Weights of a small mixture-of-experts language model, trained from scratch on English Wikipedia.
Size: width 384, vocabulary 50257, 82.9M parameters.
Experts: 40 experts in each of 11 layers, 64 GeGLU neurons an expert, 4 picks a token, a softmax router, a shared expert of 128 neurons.
Training: a variant of SOAP for the experts, 368M tokens, 5619 steps.
Below are experts of layer 10 (counted from 0) of a mixture-of-experts language model. Rows are named router (the router's row for the expert), gate (a neuron's input weights, with its number), up (a neuron's input weights, with its number) and show model dimensions 0-47. Each number is 128 + 32 x the weight over its row's rms, rounded and kept within 0 to 255. Numbers have three digits each.
After each expert's rows: a language model's description of what the expert responds to. This comes from a sample of Wikipedia text that the model never trained on.

# expert 9
router:052077143154166157072158138094100140129131133159149091091172106104172122182166088112137122087047138155144178139200159145095155157078122140187098
gate0:104162169114141126157133117094072113115165131170124117117058170091143189168154129132131127122095147123115069163208122141148111099176149133112133
up0:087135109054140113131107217158143166180177126132133076112146089123154115091164153120110217145120119115152126076155135138164064153157178128155142
gate1:152155148171091046140126095108136171163053109125132076209200117124164105119120138116085149074118079135125141162140134108137159079070092067115114
up1:119123134138118117187179096159091119109163127098130126117114124135072135059104167143111116164146180071170122180073053147123104060137136151137106
gate2:089090138161181189135095104065110118202084152097159149159055091158107104125155181110126166076135134112109126115119149095090141221118088168123113
up2:120154166142166111097149092126081135142103153146160154142083112057149163128173151150114096117035143111074159109114140127105159178154144123116155
gate3:161132169138182123122113144189161124153078223089143146099117146057143121094131096083130054071152131127136116143136162154124111171142133124143137
up3:120141129082089152141126132190131164113117087101167112141171059109124155161109140146123137132194114160103080087100139083143154149116141135166111
gate4:110099165196122087127138111107182111144109165103139153117170164149135143177074085109097102147123151144079119158141075101089155191131137125129137
up4:098156123133172144141097149119135121124167108146182154071178118123123125146109152111107113082083142154086077105095186109114131170072114137084194
gate5:159110122139179137158091072164109117137127160146172140100167131172096104116105170125157093114101150173165134149117109144106155129144102145086112
up5:088138135117061116094125130123082151124181137194126113106147087135104148121118103140082150119151104195124175129135104108155113153084162101111097
gate6:100138128157128120137161176155083139130133150099122069115155102131103192120142170166118164101074152126168154150099171162100115166093094128104091
up6:087165135150091074142048157103109109124147120157132073150184125100095147128135131137121144100148141196098178119091117156156127128110113153149094
It responds to: Measurement units. Unit words after numbers, such as km, m, mm, feet, metres and minutes, plus MPC in asteroid tables and some verbs after figures.

# expert 20
router:079173092071170162100131116079086092135125175121147099095156108111109136158087042183117139151167092158209146169110119095097129150087128169132102
gate0:124168093157109112179106135151122157102085162184160094081142074179134169096112129092116121118119155110107109131120088129175175113155126073136063
up0:098127175177147136134130135122105102141085120159095027137158120137160131117150165131070149106124146097170070099151164178098155137138131112101119
gate1:131172146151088105102107143174077139162131143094159179145189170156169121134140081119172112128087109127067090209145102127163137099102126130124135
up1:161111099123167086143094142096159089140124084108144129102159143122175120170103139135148131100105115102106185145165122087119113173162136152171164
gate2:128154110182116062141095100116143123139158159147170125092156175099098134129058149110087081134109072080153163115097117186188076164067101098136107
up2:140108119108161100083102108148164164121141219140139199144096112074133165131143123138129176133125109173124124034113136147148113188217137100200125
gate3:046131187152112104120118129096054090115166161129152203098121158091105155146087100153102126147148102147140106129178179112170132221123076072095084
up3:153132098150220138119133085113110186186125144081095167154167128091124139144105186119064140085128119141154125132118148127139124155157120143130117
gate4:116191124095117064155171077119146172164171130116116156111134155094098120065170152109140182075059142178150153127116115101145122127080152117113092
up4:110199091167092137085127106121121162133134171135194167139181146158129068125133137187101163105157174123111066106083115098148145148113131114128178
gate5:148146192126140172105104144108066065141172115110141173052124123124133133100141166125091047147156118100210157177084091084155037078135129155101098
up5:151131119154123087138194070066154142069188192105183092185116185087083147124170180153139148166119092126061152103150047121139147128086135146115146
gate6:197203103113183114146055091090089093145163152137145150112063094093133200149148131168188133115131134108110130146133133123108099141143126087166120
up6:101168114116088146128136110162122079119090080111168080166114162116083175238139126141171133233190131109180089123151140174116159114145140118143154
It responds to: Surname endings. Word-final pieces of surnames and Latin species names in citations and lists, such as -mann, -ius, -ova, -owski, -ata.

# expert 31
router:129145164057138152146128091111108136098137105065073158106173136136124112118063157114149081119137121171097174141162132091171110157097125116075193
gate0:144146112122182164108128160157126079162128151144032135152203110144154175195109111152140101148076081092060113179140082188155060134130129093087214
up0:170141143138119116152172101201059109112179125089131113152109133135124131136109130095107095168119162159098148103051125123127098145140073114156170
gate1:176140184125150122146156119109172061125168128178164146118160088104143115073112145171111128144141126147194096156135167122148119142101189178130169
up1:136139140068109117147089188107104108199149150203101133164122160173132158084120126158072097162148100138122097126137145159103088094170173158153121
gate2:077195120107162150054132105139120142076126115040093126131114153104158167090091120057104154147160148135175140197116085100092181158103140176128215
up2:125072132107115102136112118137116167112124151158117100124147069128106176171121050146171065121156111100141128087113098183117094068158092115189136
gate3:097115144108149118156130101124112054141095161130119123092149214114112166167062158127103117112089164148158189108168142171084111141141133173140153
up3:115060138104096130128125118151122120105156148176149089135147113138150218100174129147172117129132131150130119125176124159101121113153164114123183
gate4:166132119095120131115128134153118112103052159151130114109152138161181100160161138060079097144166169124163104146078103116146097123128098158096113
up4:154076135075100102089050154150130221173139154225153133140113111097133035084105063170131166133145086112080106096166108113147143093074145118070110
gate5:130192149158128088160118109145125109136109098134142158136115089090136180152153093075106190158179221112098134092107061087138136143094109129097123
up5:068124138143105144118075119142144109156169037176121146075094115158143146112093090112127118145125185122165146119137104114052059063094177123091116
gate6:159136124087173100158067125137099132117146182104139125105139189124127175128105122121124107131134076140136073140153157050176126122109210168139127
up6:095119124115136147134141099141166106151148143117056100176137132095147096141152102108119196147146067129194114140141077090073108108147063117106106
It responds to: Table cell separators. Pipe separators and cell contents in wiki tables, with numbers, week labels, and position codes like FW, MF, GK.

# expert 18
router:111087093074176126161121147113087146139110149202128145153155098117132110136151081177150134166139090087202141112122132137111121102076138181140110
gate0:102148122113099119166099127085106110129129110135128102183136169102115096137124082172134120167144143185180127164124131110081112116123136136097148
up0:155091117098137109078134117186131098133136116084188075114102032129085043111155129136116081104151168082160136161164144158140120154167162075159048
gate1:138045157092130109093090131150116081160079097151163156103106082139124083120192063149165080127116199141162149157127130096085170104102181117172125
up1:094099128107217108152131143145175145151160153112139172159136113098147093126126119138140113211191139152067101114154168133136097121083084092133131
gate2:179120145173129109158133138093090148094090161170134087120122166180174148119105115080102131157120088085138111179183114134092117146142102146145130
up2:190169106141157118148130172116106116129101100125059065170175099097170139158066138135154134194180148092102082122182120129132065171163099145160147
gate3:112139135120137111194120115152084110125162142173120107139172084145110113117126128153172141129153176087063105147073117187171131102132128150200145
up3:137147121128119126181118068190093102148120127092100148111097155150109164083146144107169100067100088109108151110127131115154163089135110114153084
gate4:146170125200052159119143173115148131139101058147162070161132103118135128135078134136137129109156073102114144076093165111114119101069114130113186
up4:150131123103129129097097175164194131115128071133128126197126171089128109143132087182135149117138142135119155085159138134186132118157157104138144
gate5:123126132105137058182154154085101129124143179126114128117162064059169141123097103119174077142113177121100146097120134115147142103174181144033106
up5:129106139115105122086147113156155175159113121091137152080161147185120108145121078113180155068173131164161110141141142107137163215095086135164116
gate6:116127153119144118113128132118153118145185096137092111098144139148155130130110135112106154132117124149098092105154140172132104104117136120133159
up6:043156094129101163172153181142113130083093135089127099161111143122142126147129120096125090135106145132187069120149154112196070098184141122144077
It responds to: Foreign name word-pieces. Word-start and word-middle fragments of non-English names and words, often Italian, Spanish or Slavic, such as De Plano, Merone, Pesquera.

# expert 0
router:129107087120135075078145135135147148101124138142171130163104098139068143119127100164105136112152059122132110121173066101129114120104118184073112
gate0:143171101080138137124120111117154102115136191175114131104117171141162150129163107150160136128180114089068159134157154138138140142130099113156141
up0:101154089179077123135133113073095169117173122097127132109116129126201146139167137174107159141149145113160115150122154139152155177097113198140138
gate1:128114167116164185064186149171143129124186140160166129144097138152141058098084111135131116128114141079107083154082086105151103140132158134092124
up1:163123184149104105156139095134159119160107141131059133075147166107121140162156088166183056086111146123106106138145143096111162173174115131148135
gate2:162138140133047121126151116115133148134121134130176150115104140135170164048102161187128130118109204131097129174140078096120106151084134193110096
up2:091114160140112081100149143109146094096140148071103167056154100091155154190119152120123153109098126128133116144097157122129144106160113123150142
gate3:156157132078102131171209141194141132235105147131123063109115122129127171111134127104177155133078141147100167172132096140179132123121126159116116
up3:103093125077148162114116123063119116120139143156104195167080127171104028149134139069099126106148171141107064127126170174125116093103137118145126
gate4:200108143175213144116039119179163149115103158120165149059085119123068093150109180147119135091190138094133133107139111123134106097114078187176128
up4:081192116178149153189137101131164159165133146158128081128077178130088130093073093137146146126141146133121169088140113167155125154138140194086162
gate5:176125090090118135116128060128123111157176095144127096088100179113066112111167097139141122155101168128168108160137152194128120183073160136111107
up5:126131160112221181172121136105151119115127131143131109137106148223153202130127149158175140067127107134124176191130205150113129128116129068112133
gate6:147156084102088107183094090132084074143105110117090160144123048169098146147093119050181121179142208048122110162076109111159157132116099163098106
up6:181088150133199127085068150120165130130221144125110131136155102088164152129108113179144185115125119105163125102108183103181148100193124172161145
It responds to: Given names in lists. Person first names and name pieces in sports tables, scorer lists and cast lists, such as David, Robert, Chris, and minute marks.

# expert 23
router:063142166127101112094158120144159137173160106185141124120104190166109088123143137078136117095160151098125159167157122123149196142105089121131127
gate0:106127171165119144147083109146096102107127089062164176125179154140142171123075140100098096101159118164076108112077094120135127119134110127123135
up0:185130098126129144100150152126137157079136132119137104115156104136073177122181166152091107119116088103100114141145147123166118164104124138134173
gate1:122117072126124123144141085175131120146110129098067088143143111116152126152140122102161140128107139116094124105170134081145101147134143094142154
up1:169073124126104149150152160112112130142129122073114157173098144190116111096124152072160063136120159077064108126120142108139161139140153096136143
gate2:073127124097105120096068126156145104111136104116162126103210109141102108171107145116072138076104122121102189107198185128162115154107052131114122
up2:174164094069174100124093121147159132090102091105154110101125123091098160142119072142179091128138157155190037141155139105088185149114102092113104
gate3:061116124172138136127097082135095094188119135150089122146133152084094136108127107091128162141074118126173102176178098091125188136103179145112151
up3:109123151146137105127125085142105165075039152190121055210086155151128152107190113142136116154158138151150081144154161179123099146154059218140125
gate4:180121153105163081152126116050118130123134139135157090147142198192090128175116137118139102113085139108171097101168063108216121128105197157135078
up4:140127162138115084146149127175101123128125118104124133145175147110128164146178156086171133128129122144154091115085101116123168077139165190117095
gate5:119094166098150075140086088137108121127103108147142104093142108147153142128169100131178107141122127133111074120145097123139151128113104080131133
up5:161157169107156119091143095091104134066113179089151155057128151074117151166128149127136158179126167118095132153173152145110122103111144083106106
gate6:091101137135187138121075147156157097160101157132123106122149165161052156083136093099141114136143140143127107105124099121152158141171051173171197
up6:097126154133126162152153137129135124149155163105123082153140136103063131087081087120151105183105130160140106098074140116112136180091085119153064
It responds to: Spatial prepositions. Prepositions starting a phrase, in descriptive prose about animals and places, such as along, near, through, into, on, by.

# expert 6
router:176128124148090137138146096086162103081133159073166110116140096136135145109121144108082100111138125179117121098186181149172121103120116087133155
gate0:056097095146153149126099079106134122154110080085144129115103111116114104082094114114101115063155116136161081138128175078154158116078110121075095
up0:108068098122095138107125080130156178137131146101109163119087131129132148114078148222188099123080091117088082173141168123078127126131199088159160
gate1:109117136147119081169204112163095077205138131115103134097115095123165122189106165096064098113135141074212139091133166169079107148135074181116128
up1:171166144135105140148154115083120216118126124155174145096133111112109139123086040172083101117157087150151112176138185132151163044114105162101111
gate2:084125137091096177148145129132171127119129115115121160115118156105088146127133156170153155108118136165148143137163180149049136140113121094144087
up2:111139148098119173123129118118102137136137137114122145130122104132162172161085101094157115133160130110131108123132129109057090098085109126085120
gate3:121127101131108129176063138126097058113175096145155100134180093152141116078186120047163117136173102147125127161146102103160159138117140101085170
up3:179137131121068153134163090079140120138150155154103184139076157133114054135122122140178148040085110116168081089156167151133143110157171147112142
gate4:132161103152183116091162093150123131206122158090146146201092159176138133156125101153148064181158132149122146165073130173186052127138130168155165
up4:133166145091082081127092104143083164080139127174143111137166118188104177119153106182055160111151143094098204174110114131110152164142107082163099
gate5:124137163144110056139140096068112101132161073110134164154170082154139135184038074113129147140144131072110091063177142176173189147129106113103132
up5:104088151065101203139124087092159120181111076193091064074173160154192124083130128114149164106061137194127188125079086159116097062146132111149098
gate6:172153131163161110216140097141093115114137075114076088116113115124086168126142180116106104126108131075092175140105121126190168138159078130110106
up6:110071179173094118153116127098110182201138136092122096132125157116097124145199123231145077114127104143098126113124130096157121060176108125062175
It responds to: Table cell separators. Pipe separators between cells of results and listing tables (fights, minor planets, TV series), plus semicolons, colons, On, born.

# expert 3
router:143080140116113154127124127123184176096099157095086112111155166154183130154161154250105068091035093137098104139136151141100061132182168091125133
gate0:154106190154142054133144071148148123134127145096094190138105085097095147122103102181137154171132117060097125167116160148100147149108096132150147
up0:120171186151186160151158076143155136152085127108093176132123113137124161118115085144154201116090148177145124114180155118122130100103187089141140
gate1:133126153159099111173141141108069134124153109072160112146109116105153095113105111124073141098124121162184142088095119115078130091129170155125126
up1:128167138160101067144124139084179156081116130082175086135125093122165172167170134097155177125149105170177090088083161140143129129146157143153140
gate2:141101179162116180175109114103108153081167105140111155182138149076067102142182125179087065146133111120173122188079128159097105106188121146061149
up2:065100143117077074133151103132141152077162166094110198138091139157101138111110105083130192106112100079130079190093146174142148161123111108159074
gate3:152154140112112128122115124174088162149097161129134144147138125108129157146075129090112163099092132100174065138173093092133110127183092107136129
up3:129152150176176067096125151125109135197189112095124145087124192127083051086130134199139078117121114159129185127118138185134135135124115099133092
gate4:202112150174112127158119114197131148172084168158076109161116152127141122201137177166128103157129127103089091108158122112161107194140088111194109
up4:128142116121123083145139152091195120090084084138144114166106111130084089127170207149131148103122134122154101046141111105154149107131156162100112
gate5:126147109116116151122086111141111113141115125119085131089120150077144136181064134133123084111106136106132209122151166128096114146081158119180139
up5:110209121158121122099099140159142122110160118089150171160132152132124155143131100069113087077185152094169131152133145142156089142161133132131072
gate6:123136143093056113178070079090140145100149107142112108089104129166104136097131132157146126147145117188145175117141208108157134180079103127102186
up6:119116186101124158168125121198111120089126151150127107107114143131116151111111104097074207131102095164095144104161117131177126107127106118112119
It responds to: Auxiliaries and modals. Auxiliary and modal verbs after a subject, such as was, had, would, could, did, plus some pronouns like they, who.

# expert 17
router:084149185145128165067190134157165080142107125115116111100060159163106129096082110172162112075176152104124110128098105122106122104150124120105118
gate0:132122108119162138123086120129163104147107101139124162132194124154130128092137073056134149101140172121132101141164064164116074138109153111125106
up0:180179120132137129086121147077123165123165109206096092095136115136096127083140136109136098153094113161141119170203105098100150154121155088125142
gate1:114115112135168116095152122155077130094147107091169129108154146174149102131109146200190157140134155090094148094028086081111151149136158090101155
up1:135198127160125125141117111094094102209174067119107148181056110133137140069161138120138106102120125080110138090140067184162179148102095153080192
gate2:121174152090154131123089109104098093143101098135164164133117126147163166112145099177187090119109126121096071167218121157152148058121148143147062
up2:209070127186097147072069121098173148143200171070111113137094132130139094143129113177076088145096167157196138138100133072091146143125045120113122
gate3:127126112127068084198173082137127141124116165128108155129174142142057090141161174106179118150106088157090101129125112157112165133154135157136121
up3:142141155146132106164159124112175130155109168118162088135164170077112130084136142123126102150148114083169143147122087164062181136136133116194145
gate4:192087227116138133147120039094191102113118118106110088086194160156115118102145069092112105119158135114114139121117129184106100142176108109123154
up4:112086034132084123046128109128122151180152117085153136157102153128127121132192170126109148085103093154101078116089161127167109179176099151099156
gate5:120154080135113123150119093083148079162053143176167103161152109097111164146140124165107185133143128118105087091124158148150160141121131170136151
up5:096131135117150120131177137123143114141117152148063182108180184134193094146067148105139154130172157070110118188102092186149113147131174078141153
gate6:151137134103161159092146141160182142152113160052121172167139117136125134140187155077120082065161145117129095191086135107115125162093160134096124
up6:116138165114116156136163150102127136144110146151155124109129117085083161130139117133168052134202126072206120066207163096126154178117145093118125
It responds to: List and table separators. Pipes, dashes, colons and commas separating fields in filmographies, species lists and credit tables, plus country codes like GBR and FRA.

# expert 22
router:168081126141073152160087136153130133141120199097141104156089119135090178125131134099098136174116100187157132090128113114120163165082151129110164
gate0:097155109100136124130149089108156149119138077117129106145118218164098136116154144058130148104139106139136117161156117137110151096152139169086109
up0:092112139124083108203100089151162129105114103160122121136156103117143090156120082103141133162091215102093117152091160181130132142036059151156149
gate1:149163177159170117108130149105125132068141175080107084107068141162125161112115085153158137155131174160183132141101160102151144151157186134132150
up1:119081126114086154195088157071135126150153189097093097131146056140106110148138113101121177142148090111067121164142124160153117132111100133156106
gate2:168066140130144104184102056174098156114134143078142198140105076137140141151115212141171111079102137129133209117101093148108125148139070125154159
up2:104160132132124164111102097125123112129088122092153149090080169111142090117151057063115106066128102141105108083119160105088130119142109155055127
gate3:158120176118135171151103146152127095130156105119133127073128103120138143091140116113108162083089147194125146113079129093144159070097162124147125
up3:117086117150144117121115162127156138126151106106088181205112132135093152144097137131095193133159103080111088117093141189108121140097143187139130
gate4:141149130104169136128096165144162113150125123080107166112154115127118104191105170079132095146129085205190160160174125100153072136163107123163198
up4:128135113105136174170197105150081084097159158092115186104138125111094147153185144082133144176153135191109107129105183061164103207112149139140177
gate5:164113110106112119132131084141113142115123140128142092082085134190099089135135111146089061099092116135109138123131112130099163112134132078118182
up5:123094203104133097142160127170191065160117124156159142093158107172180122057096107115151099147081118157129162126122127123115119107143119127125104
gate6:147118116103094114116132082163136090091096110219159126137200132099097162145107181166105163135108114108134137111120149131160130086089101078113158
up6:131169124147152151117150055159143145107126161169091104109091114083134128152113152117129130108119155127150091122158089161150161133143165086031126
It responds to: Passive participles, copulas. Verbs after was, is, were or been, such as located, built, released, completed, died, born, named, often followed by in or by.

# expert 13
router:063139145177124138166130149158136113132117154133043083077116175144083103160148121072073117074144167107148117172099109114116143124145109104132100
gate0:066134089116116096117146127180143107080164131150126095107111141075141174177151167122128088104148157136172105084102112181134125113080127103188071
up0:099139101145135096081135117123179105134174185159126200130170193048105104105153097170147123074172080160137091143122132130137099152058048053152146
gate1:081115165129161148133110118107105086141152168115113064116103172181101145113107093081136067096093091198104066113119125111155110138154145095113136
up1:120174135124117143142124076154094123117128115124118172073116106068117144135154137135065139130090178165133164151120133138153092141109169121130125
gate2:142160139099156177138079108068143153117131179163127163105143118095108156140138078086101110101115142139114158119130151121116196146107115164077162
up2:115141158138117163127136143103103123172147169107132125113127127143128079156111128174206156115121156152167129106094128094140142139127182111120139
gate3:134087146134147131145120139142097121185114149136131118214134118106112163119109112157143094051092113121151109149057128143138170146105130134101161
up3:224121139097131121144136124114154111164111124162137090077166101138126137157115073102117156106107159079095119117127123157133122072115117128160163
gate4:139078090107072131123163092175104113097159165189094091140148167181187134124073097109094154125127153134077165138087153111189140103119111178138202
up4:081124101167145122109095124107096122126084097141124048145139172120158078118160108150085146076129130179131145089073163133105196120121148148091118
gate5:080137196101050134068129108124159125121133174087151197154148150164121154161081132187125153166132121135132082120151147147153113144136177111162170
up5:105134132142166146066104139163136101061132103178124096052137139212156085094148087153118168121116122156120135132081170132088155092112125104157119
gate6:088151134179149128144185130120093185170063101034142112177215131114149113122136121150102164057131136153164156161108086129111155157095155084106168
up6:096113156123144142139151140100117109170104180135142126095076128107123155106118161047108123105137084138157128102116166125088141134131134065163110
It responds to: Prepositions and action verbs. Prepositions and verbs that take an object or complement in running prose, such as for, of, with, had, took, using, supported.

# expert 7
router:125125105136091115158154112131076104159082137083157098153049120141173148138102078139148143101126152109136177124124084099142131145150122127139153
gate0:132117145168163166130136086117120090136100080147182097104124199097179137186105058133163123135096159093157108117173107159139156159125191120157091
up0:112154106148085122162108123124098082127096080150076153205136176167188074082130164119093133158114124168078178113068146096159106110138121156124189
gate1:147129146124107151128132102148021112094119139167121134145084146086102123163165217163168183148181163159161090151121144116119082139183129118131140
up1:073179155087092112072120110180078150168188073098093182146080193149092070159145099099054100094086113098151134105164123178061118139152123081098182
gate2:096114152176188088118167092103121139132186152167142106125097142135086125141144147130119117091118178117130187145098148122037117165132113118230157
up2:116124157177168144066083113180101118154131107155128096125153112152134103073111156100107139151151102129065103104097112155108122082048147121097100
gate3:137122150088127140095140109185114115116106124068104101118131108098110103170137122105109109120154169074136145130126114118094137154158110128152131
up3:126157152111154139112164080164077150113147139151059120130148058114090109129153166100160130132124100144082157154118129136133108098147160080161093
gate4:083180108199097132110112129060120165137082079104085075145083119153101105122115144156177126153113090139141095168085141049118158151142115160149173
up4:172186161082153112139165111149169153107144133167108139131156086156111190121115103067102079138080103157141145148111138135123111129152218054185067
gate5:138129103157112063140121131157138118084077154080110168153064153145117147164074099188117083160076210122193099130077120162136152107168121191134130
up5:121183126121075114185106084176133114120119205175146059118128083118090111082117105125179096147160079145147108191143118181124133089112099145119096
gate6:158104143085099135127121078151121083144095146127131128146107159128174149098163174127145059097062152188094172103189155171160086064119100205096123
up6:082119140164142111129143135113155127181084189130134153084057074113074089113142101096164065145124127158155085179144129135170170153167181128130114
It responds to: Clause connectives, copulas. Clause-linking words and copulas, often after commas, such as as, however, because, although, is, are, and as well as.

# expert 12
router:102141191182134078146119159079132105152183103096070089104095199089139106095187150064109152107107163091174134192087090163096160150126113172152172
gate0:131166182089154067081122155152117114152213120105135114117106158088115129089075097111116081090104189079139117149200065080086138171084126133148108
up0:105089136182173135130177112142134162177151123149098102107156175153168151133111138127094070117107111129116113105103161104149119135125174117086096
gate1:120063180137071144154076160149136122124149115113084110087080113111106057141145062077159093089101122125148117106150127108171154154158115153078138
up1:140105152154152132168122139158148122094163156112125182182139104133183135154153130170144121089170190146082071172117131145116093119174161097133077
gate2:133145151134169158135141126176126144201131160205167136095152139134108104153111136118056160156129065102135145191114142171106195110122123126118066
up2:103135132105104102173085136105101156160122154160124126138145127096160094118145126041105103066155150109141154145168091126123121170123150121154115
gate3:092109091117113098161128094123117105074171150116071133151140103037125110136153149216126065144196143165100152067160148158133127153190075122106136
up3:098118132142099141131038118134137087171160126163117143189182158115173120137101111097133075123153155175105121114101122114075081092130127013133133
gate4:127134183159105144108128114094108128114134081150071149104066170124108131211129148134137130130124181128162122199130067138119163093076161084133158
up4:098134121103107142131141127139119121179125140085106143054144031122144092098143148141154144119141136153079121113142116133153142168127075238131072
gate5:134091126144143113174067108016164090095159095059158122101099124074154138074122158064096082144158111053102143074098095127136147110150071128138172
up5:145145111186136130117098157108081151074072069098194189087158135062119140137117044133065109144127117093141153083096073193081129149131082147165206
gate6:130104133126103097136121152157158130138125152093102101084087130124109129132140125076103108100174130175160132179094135105108104180071108113117108
up6:149097120102178139146088091121148111133121137145119149118070055163069096080129116177147123115147202186064159067111088125098106093096131094149111
It responds to: Determiners and possessives. Articles, possessive pronouns and 's starting noun phrases in prose, such as the, its, their, his, and Stone's.

# expert 35
router:110138123095105135157187172149069162086108109145095176173154094140131192158166143096117174170094082163144119087140136122122170133140100163104101
gate0:085154129068106114149142129144185100158081166157093062192135090075102119097126135049133106134090110167110120138144108118167100107154143128103101
up0:099159123130109137159085137126129101100168106133179137084143148046135091108128103129147117078134141157134110153133122109156128116110137116120060
gate1:096152168162093103133113093144109121115110153200115134126166155125123109151180144124151108186158164180120126126109115153112151138184120111074172
up1:127148186121106110087193107126131097095129151120153136102117128081088077182150129134201169180072127148090146168108135066108138108143091164069179
gate2:168165102101141135106079080106167096175102165141185154119084094121122131119127170120100097138134063157130125155135109074143156142123133089127171
up2:078172123073145157161114064155137139125124088110075143144126122170063141126076170107099077095116128119135129084126157112142197133115126120128087
gate3:155192102143075129122142124134133099105180163137143161147152128099092169126127108108130146109092075115111135093145099094115119136105141154076175
up3:189133163117138131145136107131074142160118125169132110116101076190072107129181122150093147096202116151154114133154130138164134136086179151148114
gate4:071179062099081115110098149153234134134128104145070165140118158140153104125100106139154148102118085097191144144094151090125150111150070132171127
up4:191110183167128121153143156080158168190102137101157116137136141078129120115098077156171128105123096112081118107128118156177153146150111103087144
gate5:143108210098171136121134109154121120123087117053134139150094110151106121109181104128161161141123124158120161079137132141082147112116085147162161
up5:172131115160098094123178141148106144127095106099145121125064111115110117142107117121129123130142098128084207116092147174126101176118156099190171
gate6:138191159122165118088136125092061157084109137082103129116122124087097136133134151162079172097145163106160122061143059160125121135148142133106093
up6:099129145155050105155065143110126142130143164144136099135191148139131110124136081134120123169111188110131151160104129113089158141128163127150123
It responds to: Institution and place names. Words in institution and place names, such as University, College, Springs, Birmingham, and asteroid-survey sites like Socorro, LINEAR, Lemmon.

# expert 38
router:108059155108124190141160146133135099121133114147160092167152130180136152103159148149130122160119103150090127150118152117159121166111169117156073
gate0:107131138114172119147151077112109087138168063163113075116075174145145117114159160143166115166092111090160146162101132082137052134077129213125123
up0:070157112142143117167120082131159156111140078154134103149146105133155059109110172103137051024071077100110150122119137112146071152079067157169108
gate1:102119087144210154139111123167091113041111154086094191086138105120094109112173137086175103136104137120176122126146088168169108125105132128154132
up1:125138109140182156093121130107116138220104121160153130187102094140089137103078100174161090160150076167143119159148077128140066148148167167094160
gate2:120117091102161192196130114088117086095160091143147090121097127156113109184111133171158139191158109127071116092108093113147135129127137065180149
up2:104125189138123122191113100106190079137120136135147121131092172155066099120127133143124120147127110083099129084119127144119107100189112165147150
gate3:159132170107139084146128151078138130136107125075139088149161166144067126124177146129128109107132110073175172130140205135164171122110123191116097
up3:128133096125180068094180171143187179173089168134124105133144133104147138158065134141112124147138094157109049083121162211120134120093132082126106
gate4:106134125140182073092161122134184144168081134071151099180077143097162103120174095098158092147121114152099193166127122106166138104143158161128168
up4:114130077165212123096100123083113103123135151170148141121116097139119138151096131116085080148109171115144058154172098073093145167098091142089137
gate5:162159133096147135186113142081121131091168115097110155121059145116136093135165188193116038181113176070139167107160063149173119104116135136102140
up5:118120112106111153126106104099115113167118146114135178114107113091127113097089131125074130182099121063142122098091108145176152158143101096111108
gate6:102173112108100176161106115127083130147064182116120154088141157181163189137124082122124134073124146087077147144144106094100162181094114137123102
up6:127123182089066145116166152133130115162197132193102156086117168130165178162089131128127068069153158087122177110075097123103139147181104123108113
It responds to: Modals, LaTeX tokens. The infinitive to and modals like would, can, may before be, plus backslash commands and symbols inside LaTeX math, like \to.

# expert 39
router:134184103111114168155122181155195136172125145148109133118092137131139180122103100141158128210142107175142105140136101118142164119157143094129144
gate0:070064135137120088149132136129083106106116138163130124137132059136152113112057126199162093071139147143115109131136154167109191076113152143166086
up0:119077153117125132153120125149170075121075182122122107123086088131097117106165112158080113130100125170122178061099168166142136078141107110072179
gate1:108077133136123159187125119142133112082168112126122163146129096181171131106178161163167153161169153114130108118126106146083112151126114126120031
up1:135134125154120132122114131092104115130101100140166140163094166083079109143046120150089157133063126062229158131168148122202117104130139095179085
gate2:093152113152146143121139134086104190091136113086153172158134154165127160099078180126160144138146149134133068116110111109117139147106108124122125
up2:184138132159120178054101143107153095130109094137094097143142163109095120128149188148171128059157193114127109091077144130096107138071147045190117
gate3:083113179139174134126071157189137149136084082122080133128154109060112182184089155094142159112144144094111114097140071146051117120140125148173144
up3:113118125143068141141136137141131169122141165088159132124119138121082126144108132181101114135091118131152112122183134136120192127144110113135088
gate4:108074152119093141156130066116160121135128164141119114161146036109159072103130070136116131197109127044119189102181100126155117106110118144095113
up4:158092140099153135192219125141105109169126135177152073124132073163087149095145115142106131107108151162161124188182113072111185192104075139065164
gate5:106144126119162083119166168159135120220136147082122164048166127150156168137167156147163107094194150124080104175091128193113092116089118144121215
up5:115093095081206099113138115089151056128138177145132108131163190167053168069142112144121127120135189143211176092144042102160111131161131126105141
gate6:135101127109137067158124145107179151095119107181109126130158100115169207166126084171142148114190093124159171148149135144128131106124123122180072
up6:147148208068173119158156087121154156164147144094171177137130179143140060070049109155143174099077191139139137102083105121115150127048125175100104
It responds to: Place-list commas, compass words. Commas separating lists of states or counties, and name-starting words like North, South, United, Mount, Viscount.